python train.py --num_hidden_layers=13 --n_experts=192 --router_score="softmax" --routed_scale=9.58 --init_std_router=0.0201 --parallel_block=true --init="uniform" --init_std_qkv=0.0236 --optimizer="adamw" --learning_rate=0.00088 --warmup_steps=299 --decay_fraction=0.471 --max_steps=6717
Below are experts of layer 9 (counted from 0) of a mixture-of-experts language model. Rows are named router (the router's row for the expert), up (a neuron's input weights, with its number) and show model dimensions 0-255. Each number is 128 + 24 x the weight over its row's rms, rounded and kept within 0 to 255. Numbers have three digits each.
After each expert's rows: "gets" lists some tokens that make up at least twice as much of what it gets as of all text. This comes from a sample of Wikipedia text that the model never trained on. Tokens count by the router's weight.

# expert 60
router:099116134105134117163121137161145120156134167155147117105147134061151116170102114148146094170121139103095137151144117121163098126121142120103129155118081104115141134118109175133137188132122111139122142088144093087121158076100126146107181176121115084080148127113127094112132126124094154114096085139084132084152140143133103141153107091136165078127110165103127082117114128135105131161132174121104115138123163123125151134162131147144131102132135124106114130129109118136150098119127109165140119145136153119160157113137127111134113158129155135116162104128165142098123152155111108116115127163135095137113185141096104136112095152158130099134156115110126124148099092127153171142159117160165158126114154127098119169165075094157126132162137135112138106098090070148113130120119145
up0:132114134096125138126101141135091133143133121085134140137120131179109121113119143124083112116145136115138114132141142160146119151140153132127105140080157151151084126154081134088153115167159083118122126102132139131124118158159161154171141140115159161158135081180119128106092149130133113149109083144130094160111115178109140132091126126113118161129151112107108133091122121083138114109134153122145157136136147087118081125134169134169128102098139120119164138163129122119110170095166148150127140121153130139095108039157092135091111099137130167145105143117130115192109120100147129139199138092126152157113086113108088113165133125104146153150153128150097155120126148132131126145111141112111137101146151112144169105134116121073152111107106132137111118120186112083128141123133114
gets: "ed", "ated", "d", "ted", "ing", "red"

# expert 6
router:116118154106132116139120141131140117143121169148089165097125138116112156121137099055153132116106113122144101178148116199093095140150129196154099157166127112091152147167101120142143109139155124152129090113176111146138121133157094122110140100076146104133147145132149162130107135132105168132105106131131155123091104154129160117156149135158104094129080151161108125132105099133124109117138151111145095131109138108117111151146122193136123109160127106093124128158153149095133125171115103140155172132103105132107097075132095142130152104125137177157166100127096151139146162129119118111143088112085145138136119141128141139102120156115128133174084173092155134084139132130158122095099122144115153100111124102144112127150178112161121074132124114144105123139126152133110120109123121
up0:148103122087130146113129108096116108117125157116128186130113114126111089155199174133159093098121124118104123108108101121093145128163113115151105133119132132138115143096129102130145154122116122121103153135129106091153135107140120144133139107122101128121137141108168109105136153107069094103175147110149147107094111134138119117118123140112137089130149126148117126159196132149164104152122128133151096135095140126133142172113153110102082143110125109115189177150139099087115073119138084155150129119091137118114156169153110160166126139141083161074137138148149163133145171167168112140107137137156103102135136138097119154129161136123132126114137096136120208138119117160125128130123090158117129104183101152117149120114091165113095131144141095149134146098111140093152140112119142
gets: "ce", "h", "el", "gh", "i", "r"

# expert 94
router:159116124136139140135149113172143116156090108145112143125132089144111116087118141191125144180144116167129086118137119108152130130163170150156123096159131141119083138125094150111177122138147133132124124075090105117155161142087128129123163159128152119158098149153124127146102148145145108140106125106112133121178136105129118154103111136131126077137108107128133133144149149123121146138097140125102128141126092149119082150114130159158121108098097095164125164081106159172127178104137122082106094145146125121159148114140177138138161121142088079097108084145145161121164129162126123092131162076159140123114100147096151136142144100124124095164142141147141110143135090096137104161119106080109117125135164161102159142119103132125094080096109131120131127103107156102108135146108166
up1:145081111122168132129106088110126131078155136107154055150108175139148136118122152136139126132157144092152174114158154140144090152141108157076141125119118064129118166161146140128133164101174120120162170131146122155090106138115111133110138129131136131118121090126148116152133104163165093120150157122129111124118142111136118100132088133084182109153160150083141133126077139138110154095119137135133115133175097096110165125118141142126133164116131142124134120109113122117170118113121136137121094154119133086096099144132149134116159112136117119113092129133086112120117149102143141123131106092151116132136127121138130098147144118121131150085046145116112160114092129119137141093140169140175110120108114160173159130120128145159118133117120086205156121140109105152122105127177106
gets: "er", "duc", "la", "et", "it", "ard"

# expert 73
router:141130163097140087093116138127150119191114139185126155119143098144162096132129115150147170121139160157137153150148077141113159190115119090134180153114133108113115098114120103175121146084093127147131087090153126101117125100138100153114131146181105099118125099113126142099117145095112155182146132127102142143157138137159126147108149098090165135089138121129145131120165117082131124178132100103090117131131170125156145166126142132149154154124155139144128155127152102118122114115141131137143116170141091169115104101104100124120107112121100097083148124111160111105110121074152128145128105184113148143102097146117140116109171115142126101168148082131086113170107132101151088138146125091113137159135130132082124142160132072140115111129130140120146114130124114120133133112136127
up0:151127119099078140133080094096097151124134124126140130150114099128135129114113158150131139128109108103089131104082169152101133117158133147163157085138093150133146125122089114105139109097112131128119130112119119121091116178131122123140136137131131106112092151116135116158160120148090145124181079152080113134109124162106112119123122129104179136145144099122128148132126067148143165131109133137112138157073171125123129147123152097085132091155115128114178110108157172123114127128134143147130113155129127109140173172127153134118163078108162151128123129143141116130167133153139175101133099148129169121071100124116129114127155176139141117134076135169168143098152111118138145137127129143114151172153106132186120148134136134110127144095120082131139195118090176115111157149100103
gets: "s", " and", ",", "ed", " to", " of"

# expert 62
router:155125154150159073109107132142133133162170159162144130132151186122081157121137110162160153154166098132103118071128173168127136158172165150130116150136158112133142142126115123143126121061123163087120115100110114138133107101121114111106151129134131113125129122103152165114135121098169122115093088111117177152158136091144130134120124103109123103114104128095135122191152098128117111127110097136117093150131108146147107150110134159120098130093115120094115153081139140101152130170134123121127103131158119137148098104159129109131157122105101138084098119154176115158161100154151083122118135131152107190102126177103143111089134119142139107123156114162130140139118124097106091103122097134128186145154112129116139115143112093148080095107173152139100118148126142121108126124112149
up0:111136140153133134158141119124147164146134111115114131094137125079119157120122118125141141183118136113113114178146117167164133119135163141142095125105126103132096160159125128127140145124103086130167082118114143137117095214154147106138106119124127119111159129133114137153094135131110101139103143145101119163143131112161147101116165142173090121175133117110109141134120147137142108132135162111119128149122127130101104134180085154119125119090159120137137154142187107140188109128032098143096106134150133132166104063119125123107152125116124143119137112080086106145144153112140126107143150119152127131107139168107110122048112116101140086134121173142108123113107102107148129121136140136119132123161149114051117124131135148138115124113138146112092129139113162091122139122081125
gets: " f", "ver", "et", "ep", "ch", "pp"

# expert 127
router:117185140135112122098150094140118154115137152112112124153138123151104158101110110137102116130126160146151131129089077118112132115114107110133083111146090133172133141108114129153152130150105093150107115122142137112148128128149107124122118106117155101120169148147134099126092140147114124122139158118132089142099123157102103157085124151075156140089137097091115108124111109093134130151159107143150139135103111119134150122073096145156139105083161144091154146117107143153168147161130130109129120116103162112131139150170157149171108181129119114150106173142112174089163169085154114156142133144091098110121088145181131129138125097099096110115143116162109118124126125158038125144112154128111135131164107111122104108125154144159086139115102125143144102129175152085111118148085106
up2:145125165198124093157129138129135193110116129153113142151156140146147141134144115134127138129129051162131126131119106148156129114127144111113100125086137137122184096130092093184157134129113136134132138118144127126090115098167128164150134141127114120140160102131146128109135121148141178137115116120143117139128092129101137158092162128130112074133151127093105108137123146135159151150117144137126135112147168101105113123102142158135124102108165076160112155139136152167118095136115143114097128157190164190138073133142126112129117158140114136099132107146149135105131118145082112122145087126150148154108131129175125165088185116163077144157140129150164123135104123127122170108099184096075133098113121116128109081100156116139117110143125139119147131089131106100138115147128121
gets: "\n", ")", "-", "|", "==", " 1"

# expert 160
router:132109175124152129143127135114144103150142129179138145131131140159152111136106060143092136090127158154118125101138128117112140183092064095136137120130124127113131085119142132083130092139109124127120104130124172118126141115121103167168112127139099102134111108149103136144166156127152128139141146139150155101112153111194166118130121125104146138190123161086124159138148142119107151115110087136139158163140137135149107130160132118139094147151123084084117122121142150090126148139084141168106137130163115141113152116112129147111104138109151135086127110141104137143125162182145135075106139130087124147141118114138135167133126123106125149132145167158124065098093169179104183126136101143087120140107137146095110092155109144122105135100111138101109159114140119094175132083106116
up0:178112138164134118120160173104100075138104129107130108095111156096120172137126127168148143117136165131151122145118117128114090116135143137128126137148082132147133138163153142117165152104100141150091152148146158133129092133129116147091177132129088134124156100114123123121075104099110145156126134162176149113129115083127112148122114195114108153111141138159116127129167132170146140140118155124146138129113123136088154085145156124152134106118142098171115147155077134104090122098180126085125111127123109114159127106183125120102085135144136061125120136130129130105126184135126124060147138111131203134151134139138128155083138109072112139127128139115127135110101135147111142120130105154139117142104082107135104104134162147082062133114122127124113118150142132112139139139135120
gets: " |", " a", ",", "old", " the", "|"

# expert 111
router:133107112168159078128102132098151129179162122128155130128133158141152128107091140166123120125155107105090162093142108156097144128175116102139129127128119121145159118100128109137138114088116144102103138146113160089123094101133124159137184104134136130127151127166183155096161139082177105123107098169130157173154138104137141140131072107098135157128119111132144107159136109102119138154134112143095190110132109134092093158091149140123098148131168149090104159136144122089114118157152146113114092139146131170119129120111134074138095117097120134115101142126184130170098105126145122126115162109145107160136142120131146163137156129130151144103169093152152107132079137116144095118140124089139115136102100099141112095095149129128084115119153146123109086145165160107118113132149136
up0:120147147130133113101138140077129069151139108145131143134138129131139119098109088132133109092150090118121104133124161146126132109159114145151088103113162139106106160127121138180131138133148141102112141113108134105163125141131077114164150121179090188140132157170142162092124089144131127141134109162125116137127185131110150135079120105068085130160169137089096086090101135120129179132165138139124106153092138137106092143130169114114127100149110162154110077149109140139091125131131147136130171139139099136137099100097109116168130121141147148124122129126106135165133143124142124108134182099138149114118166153159125146144102154146136129095151185105122111154139120146134085153114119126134133139110113086153128162155131144124127039130131102129084137123146142126146131150163150
gets: " a", " an", " A", " su", "'", " \""

# expert 41
router:095098172136157115115149167111135134147150097164106130096103149160145127152143093112083108109150115124109178127157150151129153129110089115187122108122113127131143074116161143119122112134140091108177132130143154091157140129101107137185109161133140146146113128183152135105139107156146125166135149160151147100076144163098147101123107157085083139120118112083142157122166145152079134095136073135153125125139138114091130144146142080137173161147144128109127067109099155103120120158158100137138150130129112111132134102133097123108111135138120115147157114105139116105094144116119088107121112121139126126170105133109116135145162126154116131133134090136136135096058129108088114110136088134106100176134161111106109164170100162097150129108123125124135138116111130108160135107137136
up2:100137131111120181129156083108085102110134133152171109140050149113123120133114156079119157134128123144105117107134139124121162152143137139102141151178142152103129118125123139130147153148155161145153115132129104175091077098120116137153131147141145160165074129093185119081176160122144157117137122111116114135138136111113120125122103102119133175100131136145086173118144163112106162116112114125104117117129123074142126104123167120124100133118142159115150116085157100099090144144144124130134114127143087100168155156125141122150129123171095115110173077159129172097142109153169140122158140176142130107123160162130112122118142133110157171130129149118070150146153130123133142103131135093113114141097102126094125176111127130147103123083112155094134134105133153143121134091139155
gets: " in", " the", " was", " |", " of", " his"

# expert 181
router:133122175107097115156151110088134139107123136117101167110148097109094156137151134089109116114122077076152114182154157163141125153119101163147089131106127112133151127158149142110167132129111110113148132110161155144105150150133146088145125090137143139113141116183139145137149117129141163137121113118172104134147092139103167109171122127153108134150082105133131149096138115133158127125088148092167131091117152150146138108135107144127146087132144123165097101161141094102077141140115123148144145109108122119138099117145136113093115118147166149170179168110152112115119186143101161134106085118076139144153110108148138089138116150126186173087084158118126128172117115126147124121104123087090160099093145128116135082121157125145125141160119136131093108131122104121133123149117125
up0:168163113162091127090108087134140136163093123188130112112165116137157121115155174111106115174156140096182142175083095096120149115118130170114141132115134098104096117094130106109085174183130109168112100127125132127135111104160100133162078111134165128128081142162157094128146151126105093144164108119156133157133136165145097104133135099100099143151111131131109156127152164165146149124134082133127165121131111109143139083128102125112113120178129138120150166128161100127153106107140131121139150126109153149130136163112130120156120086065148097119148160159145103150128100151121138115097125117145117071152148101133127126110121134131054123118145121088135117135139133129157156133127117123122166120160114122118148124091158092130133123126122126096108120140130140100099145122165129
gets: "e", "ate", "te", "é", "le", "E"

# expert 191
router:114106155121113170092135142131123122084131111175145137124123113149142097159126078145107111129151162148136111111140136139112131166115074109131157135105128124147143094130122139095100102106103084125105152130129150075109111113085103146134133111140128124141110120179104111133150142121118158117119149113159188123119163122193153115148110157153171161148138132071166115148171154133122096114140079150142119171135108106143124109141141087148125128138119099099126114122106158095124137159116128146132117161158124101151138172143144136139138125130143125109115125089146135119129127167164094095115096109084101128126135123141108156128135119144142143127146131130098091100079168181103136107137109140089173186102106171103084102145110148108144140106108129117158162117124135088182157101104097
up0:130131138163116125108072156160094144112155149116113093147153109153114211095125148112132080149162091158155142111097115113133123105173126131112172092096092127121138110140171124107128128110126095178112091109121138127129153145115119106148107165118169178159118137147122149096127126166070102136092114140155145144147132113136124134141155139132107144084128099132151135102118097163126091080156105142151112138146172132160113143131154098132136082103098142115157143149105125132107164129121155095111114108130130083133117131127115124113112096131136111154160147168123145129140156144101139094130140128155126120143129130128098171143080133171126143094122130151114121129122101129124146090120187168115192136089159131127122117153117117116137068146148129113090104146150162133098133136094125
gets: "\n", ",", " and", " |", " (", "."

# expert 159
router:108102101100147111161117124101096133144164134115130114140146130098070186123140112084109140092123091122090096098106154121130112174118103159112139104111118107109144155155169146117084135120108125122148107147172167174161119119127117118134095065143138176137126134166131171149145076097116162113122120147153123156130110105158121172183162138165115168145094144132148118117167091116160140149123142137127148104123159121150114150136111135132191137147171130101099109156134104084123108134128136133150117163100119102112137098150128113091085137128146175160139141120125103138137131134172132121149136120146147145150097149149088094065132129121152129094125117108090137126106113146109158070098141108116131123108132097103115106102143099154136124159156137141113123129137168119126130151114113
up0:175167100171127073121160133141121093094128137141132098093102129095122108127144128139126102129092115095155119134122129146169138151156115131157136114190116120141099140096099136151118115136105118123099137106124111117152130126132138171158151106104146132107205149155152150158086085115140141151132125137116142074147146148099124127142115134144138116149102084101133126060156135120137169172121124105115113140138127133111093111138100134144163156123088160154126120111087160093092126117139158106107132184135131193130103119143112151122115128166126101133148110107131149133186152142123120104136156136130113150112116130133168205135116111133102115118143111161099120137132152080123130111115174095061132126155135171132148109096142146130125117129150128090126105112155121118165120128097123
gets: "e", "a", "se", "an", "le", "re"

# expert 172
router:135137097174147132126136159152117106100181168120130125095144148140136086145105140159153168112142152168121142101065125131119095138111125100180146128120073106178120115137094131130167137137109107119097127129092115142128089103121183127080158059123117108142128110094185118165095122116109105117095109116142111171150122152141108066102086124113179091104128107164170143130146116129114111142109148114105156151094145117106132158133124142114152164119149123116156163080147144128147105113086105128104100147098147132101111121121118124123144147108153125090117157167131143111136122112151134139154125160152153094090154124124125128102140145143155127126141103161092157134115122121144163138112171106131154150138124136135110104140144068128104154081136163133123139151151127148116120144147128
up0:084125089103123153107138100159139141127169141155114108121166135120104148142111164128155138146110123138146116152125184084093182138130170121158172139142113148134107144119103121150139123105128137134138126134124121129112116120100155128124093151127136124092120099119113133149105174120159124124131147108092129130150076106162105150098128122160124107192128112145130130087133119114157125108149126181088162135124179112169135092125094158147123150109155138143152145115074120130172141123075122108140078125156148176124093173161153126078093093113112127128091148120142122097109103117097109135141142123115147130122103061131173138098121153131147081143157124135133121120130116063115122140155117140116069155106103114121095123092149130161130122144159128096140128112118122144144138183122110
gets: " c", " p", " b", ".", "c", " st"

# expert 139
router:102169118141127120107084122179134134143118079162134151092097138110158124120109179117142116130158106149119102110147143098116111097124168120163119130096147157145129095136125107150158087150128096077137135106086088129100121165160130112116111172141145176131120148133156154109144147121180136103113157087089129113141124128101089110083139124158122135117163123125153124094124165125115156119149168159102147138166108143177096125088148097134099170158107137159142124076118161164129130123149135168107134104126102115175146114138141139129109146104109120166113103118147109141147097099140082111104105126146088169104090143158138096135116101135145109160145146123160113110130102089101110147113091129124119134149109114155143161108145133143156116126112125093113160100090183106132112150126130
up0:158122139123083105108123154131109171089177135157143127138162150108128131141109135125100120124176117112143171147142088111108182149143111083125148122143132114180125132106171119123135131128116128116136101128157188122130152143131133124146101105121176110104101098091121108133163110134126095133117125129083093146133171146067094136120124142154139128095133085089148133138091085111137137149155131127132114148143120115104108107126120109085124143166106112110137147094122115106148127125158156155098152127124152133165116125101161094126109166092121136114150119146146128109131092099137155116103158137091106123113127143128085123149120107108163144111140093147109136146106138152126138124127164112115124176170146137092187089127204090104140167127163127164127139168087113090150144125167162
gets: "g", "am", "gi", "an", "d", "ter"

# expert 91
router:137102123152136089166155146130109141097139110168154133122136122130116137145149171084104151148111123122097146118141142168143157111108115087141111142138102090109148141119096116142165124100097124162156126096167087100096104111121111089133144161133136156140138131161164153122160103142107150145163147111121122108085101107128155128095120138123141110092087098137086115158104141189100164100175106165139102117142145170139147079170111124115072133140104181135126124113089166137117132142101143108094110093126092156159150142138147146119146096091167143132143127160111134137102154102120102145146172115113148120138144118132120114171118113166108158144139141123149136113128167145135123108126139131137101116082100132099182147117127096071143131142136140119189082094139116107124121134105113
up0:070129162115125143150190132128151152113101118122084144123054163140119134140111120118128129088112141105138090121133151121127115100164127110173122089116119107152093097138122148120102129126122140131138143159159149120187182129159125145142164143151154132126110169132185137156202147149134147134107118140144133157105160086094085141116114118169107127106113123153116147115118090145130106134150140136136112112125076129150133136135102116122123147129079162087093134104122132108117127123130132120142117144146126054084154101111161129106127097133123100110178118143154069128144120134116110131124166139121139118196137093114139127140092146155109098123156176081113157121152112141152131117112134131121112130145154140122123158126111114100155120149136118164156087136129112157113130100135178
gets: " |", ",", " (", " and", ";", " –"

# expert 92
router:095098144084143109162086162183149119151143159139166141124137142098142114162134120186163105151105127086129172147128120135160133147177147116090139137123064098097140119110119141121114155136085150127125110101121076102112122103118098137112181155109127089094143119096143118129123077150072149128090109133103153119152152105138121165138143113139144094138127147137122093155123159114108120153087140119135125149126141133139173130167102129140121100130152129100108117150108109115164131120106114148157109120120145146185167138161137150128131159117094098118160169116159118096091124152107106128138160149126092124113163140095121110119090098164118112133163088146155133131111116102122136147160103136147172102126157157092116163150092099146100130127142120115126099125096095145103128116136163
up1:150085119130148112152110199109138128105105142109147134154131160127114170114098172132122144111089159137108090147095081138129122153077126124124127135129112103132123127130144131132147150134132107112137117120132104157092158141140136121109124114132132157141145102127091096104136145085114151111138124048123128134144075115137144113133155140204149127120158108148188112128151117127125160115102125172097113134122137161153104107095146143133161140136148165121154142161096170172154160121082138117107133130154130084146102128127146152173110154107131145113138081107118094164156160142158118103098146147145153122095120154101077144124146140107148153161139084142152150101137147121086128111125141161086096119145090179122146120114136085149145127092134142150162114134128133122112106129081107
gets: "ed", "ing", "s", "d", "es", "ated"

# expert 15
router:126142134104132146081145109095119129149154078111139146108107153100162113109118077140139129117134121121119143117136163157107156114148122111150140080162093140120140091118162171150108102121123114095139134124164118092147156139122100149154106130122148130156110137196121150095155146117143090148140149182170128135071156131111166109144132177081107130093173139098131151084140124147106135134153109170128101101145130117078140112136133083121132128132128154145154088121113118160127134109172132152106142091102125141136141146122096116142136160151119124160118088081169153143102144100125144120108119170166156086140141136100102107118151099122115147102114119115103136119118127109110119172148079140154108170114120162087107161162149156139156110077133162126125108092107130107138128095133110
up1:126120127140129156152137166102106133136127124066137135153142121126118138097130139113109103121154186156112144128104150140109103148155124137104119140133097204137143109114124112097137112152114144156118194166091059148125133123123093104103106106136117137111085127150139110129184136107170122155126094138133122169099125143102153138121128141133096136161120150147176130109140126108164150123128133151092154157155163151126095155143156151129146155132142142152109144136169103147136127098122106126170109117119130096154118168162151133124120104140109131112107131170105127158114061121141179140135163199130121086127131096137123112104116131088126127142197127111121129168145114119161120129137139083121095090150183102099143143117154118070112126118089106116100131127116117115130132128115105
gets: " of", ":", " the", "•", ",", " from"

# expert 83
router:106107144095098101116107192165149131177147152180135149126162123113162145167105143125137131161092131075123148131132152138166137147131129143117096129119126112115153119121139164125133165156107141134160101088173081109142132098097108127136149164143126127074145146115154129088151066116112190129059085147091164093159144126135117137130114095137133107129117148087126089149151108112119122135127171121167145100126119107127141158148127124131107122132174138118142112149135154133144107148109117170111098106102143162171127156159103107110113170142135130146163153096160125126107125138124101129162107129114121115093170106115098097149127103126116110111163125094142122146081125078110159126139125127128131109130146097109100166145136097125081142168126092124126100139106125155091127137129114
up0:132115118167161110151132131140128102143110121107124152146110154151153137097156157171150115161126141130186067154111113179114138123131146076116124098153122123135145149123154114156122143121102086126171131133095127147080132149124109155131115173096137074138128122092114120107174134101135105124122114094129125157120149096126109125136163147110162134128165089131163096145103166146096132102162157091135107165120134142147178122147155106126139130128135135128135163110092159126106161138104137162118087083120150122151163135117144150093116158167085141137110137134144133139177080102134082120136148112139123147106060112127094126165086146122116128136113111124130145149137124101145128101120104095108158136159096098142204153128097154120109106110147104142094109128097125130132117160087136
gets: "ed", "ing", "d", "ated", "red", "ted"

# expert 88
router:145110113155137160161154108127167184088115178122151089117156156093103090126100135169159120126124135124173145125149132107147131121136152147150144172116134140114137130129102126087155139101154160145142120094077140111151093168141128094107159150088146101155126115097152089119107171115123129111109119105136131180102129087103116115155128128113146101087156095140146116123169103118129102109122127100120126159109114153121101156127147153145134132115102104097135164139179126131136152117130082116096176095164094121132123153134131093108176097132136114063108138145095108131169123132131095128149142116129125153109128151126175147121105126098116094157103141162169125154101133135167137166116098140095117123150148123154107125160078126158111106095092138155124118105117123086160144098136155
up0:133097117060140150105178160099113121124138130178060158143117160118144143120118152144138113111167145127161149114098153106125101130138133113092143124183106115124175099166160114119101102081127149132084076147138129097122122077148120118087143138139120167160145146096112156124137120122111126148098128125132149105089124120100124105160134129081107129130171107137089116103114059142133133130152070132117139145138153149161129111092164131122131151154116106096158103150146130186125128131103115133148145148130149100130128150149081146134139065189128146136122140115134143140144148113168103127145143133106090099154143133106131173131140137118118147120103117148103098122131184145144104170100138118123134157134139132123091108118144142157161125072129138118112129122096103119088130134115137
gets: "iv", "vi", "ub", "duc", "op", "mb"

# expert 138
router:156121119167121113105086144135131148113108100109126125122145171127119132136136127181135097098166104146123186110115111149135116197105119129136173149141100159105160116118108097112163151091119105137093068105118115108101080113107128095148158093149111105130109113144153144156158141122113110119182148148151143160107156138153104135122094178110103104117109101128139151121135162118109140117159071148125138121138147113123142127078137130143135142067139170074128097109137108148107172122124097099114115154145098133086115096103125161092089150184133112109128158159147130138103194132171149136131087136145152127135115138102163088127091121098154134141145115122122170158109168178147142135141124131133138144122145138090140130121139118110127142138112116108120112093143129122093128133123138
up0:099162113130132168113193127144128143123142194117128182134087100126061123099120122157129144094101174121142070099115105112150119130124133162141155128130118091119155075158114143092151121118169107086162123165080100178146107121134125137127125109163126186139110146126149177072116115096107167124129147112106102138132126153144125121138142152112130111092145135141137143120152165071172131119108133111095121121088128108126138133128114111108118139117138115124122125129132132134131128114129125138143131109126101119155103144137126148135115146128123098123179166145151153092119175132119149137093130182081109121078091103139123127102110168123174101135103147139147113125082123143156107176126109116136103171121131146127152135117109109104164130116107122103161161107125167133094142135126098
gets: " a", " to", " is", " are", " and", " by"

# expert 180
router:084150101104140174145150130120133101114122155102124122151138098142153113092135105115137131132131133112115107124176141154117159130130084143098122119145145129077114104100141132169147145152120153131176136132161078139106140186134115069115126150131151119163174140144168125086093136131112135191091154138128155117127135105124152133138152107133102147135086106132080134142189144158152131121147100129133103134131117132138109124120105180142135140117150144145090113114122160157149154111133154102147115115113096133116058105154104136080089116128146139151139114125074116121110130082129135149169154140103130133151143131137096089127155126166100112168120149116154121100098099127150103106125144165107148118145115157112117161114133097094141130143136137080106117179144117121068095129175141
up0:112123145106111126136108138125080103117105132157154104111136099155133120106112145150114096129115134145129147126180120124130129172129130121189136086128142143129117146129137125125139102148146116168096093137130141127146112134123193115088144131125146153106116102152135140114126135141184099150066115116121123096144144138149156106126118088080137136062152117147122165152128114125151108115136119071150174155141111152132138084166071129172067082101148159119110133101097093124148110147124118147114159123123112120129106138145134110128126101159166130150164142095131128085134074079127157124154126154082127162159097104151105119140104126142177165157113120120128163141113123156100081133112128140162157122118083116137140142096138160139128068114156146129100143144120137125135129130171152
gets: "us", ".", ",", "is", "a", "um"

# expert 102
router:148123117121106153130097132169114130102092130085083137124135111121137122131109155127097148148143156119126109149125143124145093103101180121166116126123127157162135152175149079136126131123147110150111125121062107118103133132158128100155097140128151171125146154137109132115131144121130150114161126119089097147115092140088149104110158124123118152139145110145147126074078157099122098146139179078119132110090088150115098131148134116148104115117113106163154105119148163153183176105104135138143142076139126157171158112152141142116121080110135119135099139153086119136139107087108133110119171114136133127100120106178131100146115128154091151187144168154159092116174160095149110171105135126176109080139155120129150101138138158098143152138109124139098155114120129152121134107130125
up0:106153140125110102144115164105129123112087142126116127144082138116099117081149183134129116150121137133143099152085106148157161107149117092066154101033143116126138120176125097101128149123165128162133130146086101117128086139140111152135111148112152149101142132127142091152170101135108119147118106119132132134133143144144128104136133124120170154119178128110103110108123137145139138174128137150215163140120136126125145119128090109148129136102134103134131131129128099142133153137111126132149121112114133145119153145120154143110166078129122144119091107176184142124131133117183126076098144138112137121141104125141114139156160175085164103164135108122123154137108137137137138147144090133141125152122081144128160124107087127073092094148121093175135121074146137148118149129095117
gets: " |", "go", "|", "fer", "ra", "tor"

# expert 99
router:135110113102138172096111152121093081107130134141124114133110131141149088159096138150093132130141159116108139107146102140118130169103165137106122167124157124159124154133112094162110097111115130085123104132138113148153104114173149143129113135125130178121139120115096155110149134106107103094148164102117119138162120154123143115083084139153125162094117116098114122138101133068137126145095167144089100095109094124144128128133143094082105134140116091141178101093142111129144152144118141151118115119157142160102158133143138129139107178099112141100098160113136134135132111118149129141115146086133116130117146124185156145120109112151146181098146160151136123141116170059151125146051122118131106093164116131159175117093091157067142151151127123130146159136137116093136158153138138
up0:139128094117140121130135152097144133147119144169076138108115126098130131113146114142093108174156135138124103179138122155113162116138143134108167142155146151125122087150126147118148151116141107109116102127124167141116160128119101138223100105107136106107150125174130096152132135159134113140115110122128128126138115116110145096063131146147093114110124162167107126129119118134149105096099165151117137141117135157134120166097122161116151062148135125084151121108159127134195174145065107093115133133113127157191128117101096178124129136134174148127126155087122148134174106131097140111109118146095138140140147135141112139125150128127118129164081140131152097099083117146135105140120121115126131138129146120137139131072166100099163148109174117106133117105090130115069129107141151
gets: "|", " |", " L", " D", " Party", " S"

# expert 123
router:123136114150137156091123166121073122082121115129119134151154073153145079175119158123104081102154122120117116113127132156108127138112178143130137147129137102178118156126130109163122119125109128104128143135143067115153129135137185135129105124114103180105133158117108140151141087098107135109165158101129104118157089114095139127134132165152114160131119094143110094122100138066121146144146158145097138127103108142119093142149109068143105128131102110121175094109128101092137112138104147133121097111165152127142158153165124115146129169128113137159076179121121135134139122109122089123143146096126143157102155102170158102128112131147136151128164146166135099136132167073140117130101133122149095094155109118138162158126109139090134117140104150112160142147177109175126125150142163
up0:114128083086165136103157145137148135173134115143121165133132139102168157135140133124141121112117138093117125145119157156130098142133132100161152108105127186131110123130158138136123133123145115138147131150108155164129170149117140126164159134140122101166109135135139138146151122141138116134088118117160136123127135165113108096116111172134169096133118171120120127141141151153115145124175124103118114118125114141095086134117108143097157061121119186141142083103131122109096114106091112168134117155138173161095110078152082090125129154117130131157154124125103105141122124107104074081112098103159116138149128137160189172129120165103106140082145122149137127102129091091104125074131137140139146137106125120117137148089104138128147146082178105077102151137102119098104162083143162
gets: "\n", " |", " (", "D", "A", ";"

# expert 9
router:148172107147107131127103104140123091119083128124104168119162077096093142114131154103097137136113109110139116186162118155117096116133115167113121164100146120107120133117155148118126144152125105151099142128132130143138163106157109091136136106084097122123111147153132134159155146141084155161107099137175154116052090199099164141153150173156151132127124127136120100117144119128097097130101146085141115100136116122138136142165083121138171124143130142155140138151093104123132123126149123095137151116116172125105091110117102153120121100092119147176150117158099107155125150129136127124146108117107147143179105082149116118143161180107113134145083117108143125133121108156169187127116122107123103085117116158162123119156161109142115101143090124173125114140133109156114134148117097
up0:125154119142183144168114081140125094129116116155182138073095147121128118127117142159196196147123128132152138102108130111160084145142163138137151100114114142152138108136113139104057140130176158098112118157129115128132109129128130128168143130120101115097132053097157118127132137113174120104136143089128166132126137107132145142130109101130129114083187152116150154140124184109139137118129130146098108121165090123151158106128111146148089133114151105107125135087081075145148138139154157169155085119132126070121150171095131151144174113147120127112100130116111163116142140124120131096140098127133106109109118141143157113174141110191102115157099123138110148133117127100141122132150123140119127128156138164133119125117104153164116108099128122108118112087150125108129118143120135
gets: "ne", "mi", "o", "on", "i", "a"